Experts of a small language model: vocabulary 5104, 38.9M parameters.
Below are experts of layer 6 (counted from 0) of a mixture-of-experts language model. Rows are named router (the router's row for the expert), gate (a neuron's input weights, with its number), up (a neuron's input weights, with its number), down (a neuron's output weights, with its number) and show model dimensions 0-191. Each number is 128 + 24 x the weight over its row's rms, rounded and kept within 0 to 255.
Before each expert's rows: "raises" lists some tokens whose logits its average output raises strongly, later layers aside; "gets" lists some tokens that make up at least twice as much of what it gets as of all text. This comes from a sample of Wikipedia text that the model never trained on. Tokens count by the router's weight.

# expert 53
raises: "est", "its", "ected", "it", "e"
gets: "m", "n", "1", "f", "p", "h"
router [141 150 126 166 145 123  97 141 107 141  96  95 132 171 139 111 106 162 141  95 172 152 146 121  84 131 131 155 126 143 127 122 153 144 115 102 123 105 107 146  99 132 111 137 146 136 130 129 161 145 121  75 119 119 121 132 156  82 207 150 139 142 136 119 123 117 112 106 119  88  98 129 163  96 104 117  70 115  89 113 130 133 116 154 141 158 158 156 154 115 144 114 127 124 165 130 115 106  97 127 144  99 133 108 124 155 161 131  88 122  95 120 150 136 151 125 107  47  84 134 131  82 135 150 124 103 143 159 154 167  83 117 115  84 139 136  74 112 103 121 161  97 140 120 137 147  86 111 145 140  72 103 110 139 108 162 128 153 107 141 152 165 142 130 106 108 152 142  98 130 123 140 156 154 105 118 155 103 127 144 147 137  94 135 129 126 108 127 119 136 134 111]
gate0 [ 90 120 163 139 161 131 125 134 136 133  74 165  92 125 124 127 129 119 106  98 181 139 128 138 117 135 143 145 174 161 121  98 138 131 189  84  93 132 121 114  63 105 117 136 130 141 124 111 118  96 166 115 119 158 137 104 147 116 133  95  88 132 168 144 122 115  96 151 139 106 136 156 136 123 134 103 151  96 125 123 151 135 132  83 118 112 104 171 131 127 123 117 143 126 180 169 130 138  86 154 141 103 117  86 139 124 145 126 134 137 132 100 154 141 126 126 118 117 108 152 108 130 154 155 123 112 139 163 144 126 121 133  99 191 120 158 120  97 126 127  75 150  97 126 150  67 171 100 155 139 140 157 104 122 138 130 125 150 120 101 138 144 151 110  97 126 131 130 112 109 130 138  96 103 150 124  92 108 140 125 203 153 136 112 127 120 154  93 101 110 185 142]
up0 [ 92  94 173 168 144 142 122 139 136 133 112 150  87 112 109 140 129 139 137 116 175 124 131 133 100 129 164 152 179 147 107 128 153 105 192 102 103 116 149  97  84 109 123 109 150 158 130 118 115  92 170 115  96 133 111  82 117 141 133 111  87 155 139 146 141 135 126 147 154  88 158 179 119 109 145 126 153 129 115 135 130 108 110  91 139 115 132 161 161 146 124 131 157 118 148 147  97 108  65 152 174 122 152 113 117 145 149 131 106 148 139 118 114 149 155 116 138  88  96 167 104 121 143 125 135 114 151 144 140 155 126 150 124 165 132 125 125 112 122 114 102 141  96  96 156  93 151  93 167 107 160 161  94 133 120 113 119 151  85  95 156 142 168 125 146 131 100 136 105 102 148 131 103 115 148 144  93  89 144 106 161 127 124 123 132 135 173 104 103 119 173 102]
down0 [ 99 100 155 133  84 147 150 139 144 130  96 169 104 106  78 154 136 135 134 145 122 102 103 134 156 108 137  97 115 135 112 171 106 157 126 102  87 115 170 136 141 174 149 119 151 135 171  87 127 133 123 115 100 160 128  94 125 112 150  98 154 128 174 125 120 131 134 136 161 136 130 138 125 141 166  96 158  94 150 109 104 150 133 126 142 144 104 114 137 118  94 123 180 133 136 132 143  96 127 146 159 158 104 137 146 111 126 142 166 115 165 124 108 120 154 122 118 130 120 118 102 138 158 122 108 100 168  81 142  93 152 118 119 142 102 146 152 191 146 113 126  71 151 160 121 146 166 134  83 154 121 161 156 154 140 124 157 108 130 123 142  93 119 137 130 145 122  95 113  55 156 122 138 136  97 151 112 133 118 148 113 149 102 129 169 142 142 159  72 117 102 110]

# expert 21
raises: "al", "ist", "est", "p"
gets: "==", "ac", "ord", "as", "–", "oc"
router [120 131 119 164 190 123 105  96 130  98  91 117 142 141 138 128  98 147 111 109 139 129 132 148  78 163  99 130 133 129 149 114 161 157 151 141 129  92 125 134 110 157 111 138 134 108 129 118 127  82  90  96 157 160 182 115 112  88 166 146 105 125 171 130 126  99  80 132 123  60 104 152 146 110 104  91  86 139 109  79 151 144 138 141 170 159 121 182 149  90 131 114 137  97 141 129 133 103 103 145 134 152 109 132 149 104 166  84  75 113  82 136 153  89 129  99 131 106 124 121 112 124 140 131 139 103 118 115 128 158 131 105 128 102 151 175 122 132  77 132 156 117 144 143 126 135 115 109 144 183 103 108  99  91 136 135 105 127 117 149 139 153 129 108  89 113 133 140 118 134 112 130 121 161  97 116 117 115 112 136 116 119 110 127 144  98  97 106 127 142 140 159]
gate0 [142 154 127 192 128  90 111 150 115  88  98 118 126 135  91 162 136 138  95 107 148 128 145 141 133 190 123 108 108 141 107 139 128 192 106 127 156 107 116 115  99 146 163 113 148 127 156 173 103 132 143  94 104 120 148 129 132 115 135 153 104 125 133 131  98 109 115 135 111 114 120 161 104 102 126  80 107 132 139 118 128 128 113 171 129 132 172 118 122  93 159 130 128 126  97 178 130 130  94 181 137 131 135 126 152 147 132 170  81 118 120 156 131 142 148 114 138 143 120  99 142 126 118 126 138 131  99 147  97 143 131 137 115 102 155 136 113 153  89 118 110 114 185 123 147 106 135 144 192 155 160 105 112 122  97 143 103 167 171 131 185 184 131 106 128 143 147 132 133 108  91 132 112  96 114 125 152  90 100 143 116 155  99 157 139  86 137 150 124 154 121 100]
up0 [152 131 125 148 139 121 140 118 134  91  76 150 128 140 104 147 142 154  97  88 144 115 157 130 117 192 154 116 100 107 105 156 148 174 110 158 157  89 132 108 115 148 148  96 142 136 156 159  93  95  94 102  83 138 134 119 114 141 136 132 106 147 175 109 122 121 128 126 135 129 117 182 106 112 151 105 110 163 130 121 136  88  95 156 131 147 133 145 137 124 143 154 150 115  75 162 114 133 152 136 146 143 125 123 137 126 105 138  96 152 152 177 131 143 128 101 154 132 149 122 156 152 114 110 150 106 101 138 100 116 163 154 140  87 158 109 152 158 111  90 107 104 188 121 158 105 153 117 160 126 143 124  87 133 115 107 129 161 155 122 173 195 124  92 127 158 118 134 126 103  97 103 102 108  98 120 158  91 107 127 123 142 105 142 113  96 165 107 120 138 119 117]
down0 [116 117 175 121 167 124 103  67 148 137 174 127 160 123 119  96 131 144 132 130 132 153 109 109 138 109 143 108  99 116 123 122 116 112 144 120 121 155 169 106 153  87 139 150  99  85 128 125 125 162  81 104  98 119 161 144 128 100 116 117 108  90 122 137 110 106 171 142 105  99 117 133 138 140  93 129 115 156 148  79 125 135 120 101 134 149 152 118 103 185 180 147 144 147 145 104 118 117 124  77 119 134  82 126 104 136 116 102 127 157 117 129 162 181 124 115 137  97 162 179 134 132 159 100 130 141 156 183 104 137 118 122 118 135 134  91 155 148  94 160 133 141 149  97  95 145 128 133 154 126 160 125 108 166 143 122 158 128 145 141 140 151 157 174 109 117 108 146 109 135 170 103 117 149 162 143 153 105 109 131 187 119 164 122 108 153 113 141 133 130 139  93]

# expert 8
raises: "====", " ====", "\n", "==="
gets: "\n", " due", " received", " degree", "\n\n", " did"
router [109 146 110 153 117  99 100  82 140 114  80 107 124 117 102 115  74 157 145  94 131 118 157  87 166 119 119 147 120 189 136 128 132 131 100 116 122  89 115 154 112 139 135 131 154 109 117  88 147 127 148 130 124 159 162 148 139  95 163 139 135 141 157 136 110 107 133 134 102 100  76 127 162 111 108 120  89 103 120  99 161 127 147 148 140 108 146 124 148  87 152 111 143 132 122  99 146 109  88 101 145 118 115 132 116 119 157 116 122 125  93 126 158  72 103 150 121  97 114 117 125 116 116 167 144 108 110 134 142 141 123 109 102  91 130 165 131 110 108 133 136 146 131 156 158 157  97 148 133 158 142  90  86 119 134 141 141 143 147 181 135 187  98  81  99 107 158 118  88 161 112 156 138 119 112 137 141 128 125 158 112 125 111 136 130  51  99  99  95 130 122 153]
gate0 [146 120 134  87 108  87 143 152 121 150  97 126 146 113 163 127 138 132 134 124 152 176 127 127 138 152 118 135 127 123 110  89 148 134 109 118 122 157 137 115  92  93 113 152 114 100 135 179 160 146 140 128 157 121 148 122 141 119 126 122 129 143 143 103 137 120 120 122 153 146 132 140 109 120 116 167 119  98 127 115 131 144 180 166  97 130  78 124 188  73 106 111 134 133 114 152 169 135 172 120 138 148 112 110  95 147  85 150 132 140 181 137 145 186 121 113  71  92  93 144 179 132 144 137 139 128  87  99 141 124 135 165  89  93 132 159 130 114 127 145 122 166 143 160 118 122 147 132 142 108 121 134 117  92 165 144 137 124 124 123 122 144 128 103 133 149 137 148  96 108 159 140 133 112 128 135 177 108 122  70 113 116 140 117 136 134  46  96 142  83 151 154]
up0 [137 157 118 146  97 123 117 107 125 141 108 147  85 104 136 147 145 124 162 102 128 168 130 121 149 135 117 120 113 158  97 111 141 198  95 135 107 178 146 119  64 103  82 116 164 125 121 142 154 151 147 141 111 145 138 113 131 104 109 129  93 132 108 131 118 158 154 124 129 155 143 131 103 130 132 145 102  82 161 108 141 155 152 126 127 116 115 149 144  98 102 101 152 176 110 124 149 114  99 105 146 118 136 134 111 195 118 134 122 147 150 135 120 163 113 113 146  85  84 119 158  93 140 139 152 114 127 171 126 108 118 138 143  89 108  89 144  98 127 110 135 125 137 113 135 133 140 141 131 120 146  83  98  79 174 148 120 141 115  74 139 177 118  79 156 176 132 147  71 134 163 140 140 139 168 143 150 125 116  93 127 104 133 134 120 136 143 101 151 110 156 142]
down0 [118 128 100  92 138 148 111 105 153  89 134 121 133 156 126 170 160 165 119 144 153  90 112 106  74 104 122 131 157 133 155 163 136  91 109 136 138 107 132 122 140 134 129 132 115 140 131 153 173  96 109 148 132 101  97 135 140 101 119 143 119 143 141 118 126 163 132 150 114 147 191 163 142 107 123 177  89 137 143 167 103 168 111 118 147  96 159 175  92 110 110 191 189 173 138 112 122 116 104 132 127 128 125 136 110 122 126 145 128 112 125  80 135 135 132 134 132 138 130 180 105 129 120 133 117 108 133 146 127 121 110 137 111 158  77 116 127 133  94 184 156  97 135 152 124 127 122 144 106 132 139 108 180 134 142  71 144 125 137  95 112 153 139 122  97 149 175 143 122 115 124 146 115 146 126 117  86 127 128 123 100 138 119 129  80 160 181 125  82 128 163 133]

# expert 20
raises: "ays", "er", "u", "uit"
gets: " in", " as", " with", " |", "or", " up"
router [122 170 152 137 152 144 112 107 161  73 102 100 142 147 160  94 128 155 126 131 138 159 129 115  85 145 131 149 137 138 150 116 127 150 132 104 122  96  99 141 111 128 102 149 153 135 103 115 147 114 113 109 131 156 140 109 153  66 187 124 156 107 163 143 120 107  90 113 130 121  72 142  91  83 113  95  82 121 123  86 132 133 155 125 177 147 143 140 152  90 109 106 100 109 160 123 117 114 131 118 141 132 109 130 125 171 180  95 120 110  88 118 160 143 148 110 126  87 106 142 176  71 133 155 137 107 107 122 163 136 117 126 105  86 117 179  96 118 101 152 123  81 138 137 140 121 102 109 134 146 109 103 126 108 119 124 115 110 103 152 141 165 132  84 156 120 145 143 100 131 106 123 150 162 101 129 127 134 117 128 126 127 113 138 121  90 105 133 110  85  99 144]
gate0 [135 135 157 131 162 110 110 108 134 115 115  84  59 110 109  98 159 107 141 157 123 189 148 149  97 143 143 110 123 102 134 164 162 142 135 103 177  98  88 125  98 147 128 124 137 116 106 138 121 109 135 133 129 126 136 151 113 113 173 129 125  89 122 126 117 120 116 170 154 119 144 141 154  98 120 109 117 149 111 105 132 113 173 115 161 138 108 143 137 153 130 115 136 134 150 126  97 118 144 177 195 128 112  90  86 109 139 149 123 100 149 127 139 103  79 105 102 162 123 145 139  87 148 141 158 150 142 113 122 124 140 123 138  91 102 124 146 136 152  99 164 130 142 154 111 155 139 135 122 141 141  54 123  72 111 158  87 117 137 134 123 100  81 101 104 106 142 115 104 149 114 155  89 148 125 105 168  82 115 140 128 132 136 140 167 129  89 117 130 154 132 109]
up0 [147 140 152 172 160 108 157  96 131  88 127  80 105  93 109 113 136 130 142 182 108 156 157 155 133 125 103  99  94 104 122 142 155 124 134 114 147  74 102 133 135 111 117 139 137 138 114 138 148 119 139 141 122 168 128 132 123 108 165 114 160 106 122 100  84 106  72 164 184 133 120 130 126  77 147 140 107 145  74 122 110 136 119 123 148 129 116  92 175 157 125 101 154 152 180 140 110 117 143 128 170 174 139  99 118 121 136 160 146 106 142 136 107  94 112  89 103 135 130 150 131 106 102 134 160 122 145  98 152  91 142 139 160 113 115 125 114 152 138 126 171 139 143 117 132 148 122 123 113 113 157  82 114 105  90 131  95 121 146 118  96 123 121 113  98 105 108 156  93 121 120 137 136 123 151 127 175  97 165 146 132 102 148 162 170 129  87 138 167 145 123 133]
down0 [154 135 106 112 130 160 117 156 167 110  98 148 141 102 152 126 167 168 151 128 145 120 145 170 166  97 160 139 140 127 168 139  95 128 160 124  99  94  80 149 126 131 109  82 114 106 117 152 171 136 115 158 127  98 160  92 111 119 130 145 128 122 120  90 117 144 137 116 102 155 114 126 164 118 147 123 131 135 150 116 155  96 126 113 157  79 143 162 104 132 181  93 117 154 146  73  98 149 133  83 130 125 117 145 126 148 105 140 150 137 141 173  71  93 129 139 107  99  98 113 124 133 125 125  87 135 143  89  98 135 122 113 159  85 149 145 125 154 104  99 156  93 133 154 141 124 165 132 145 122 170 118 130 165 120  96 138  82 141 109 151 134 120 110 135 138 171 127 138  98 135 158 145 148 122 128 152 127 170 118 160 148 165 135 158 124 171 128 134  91 147 126]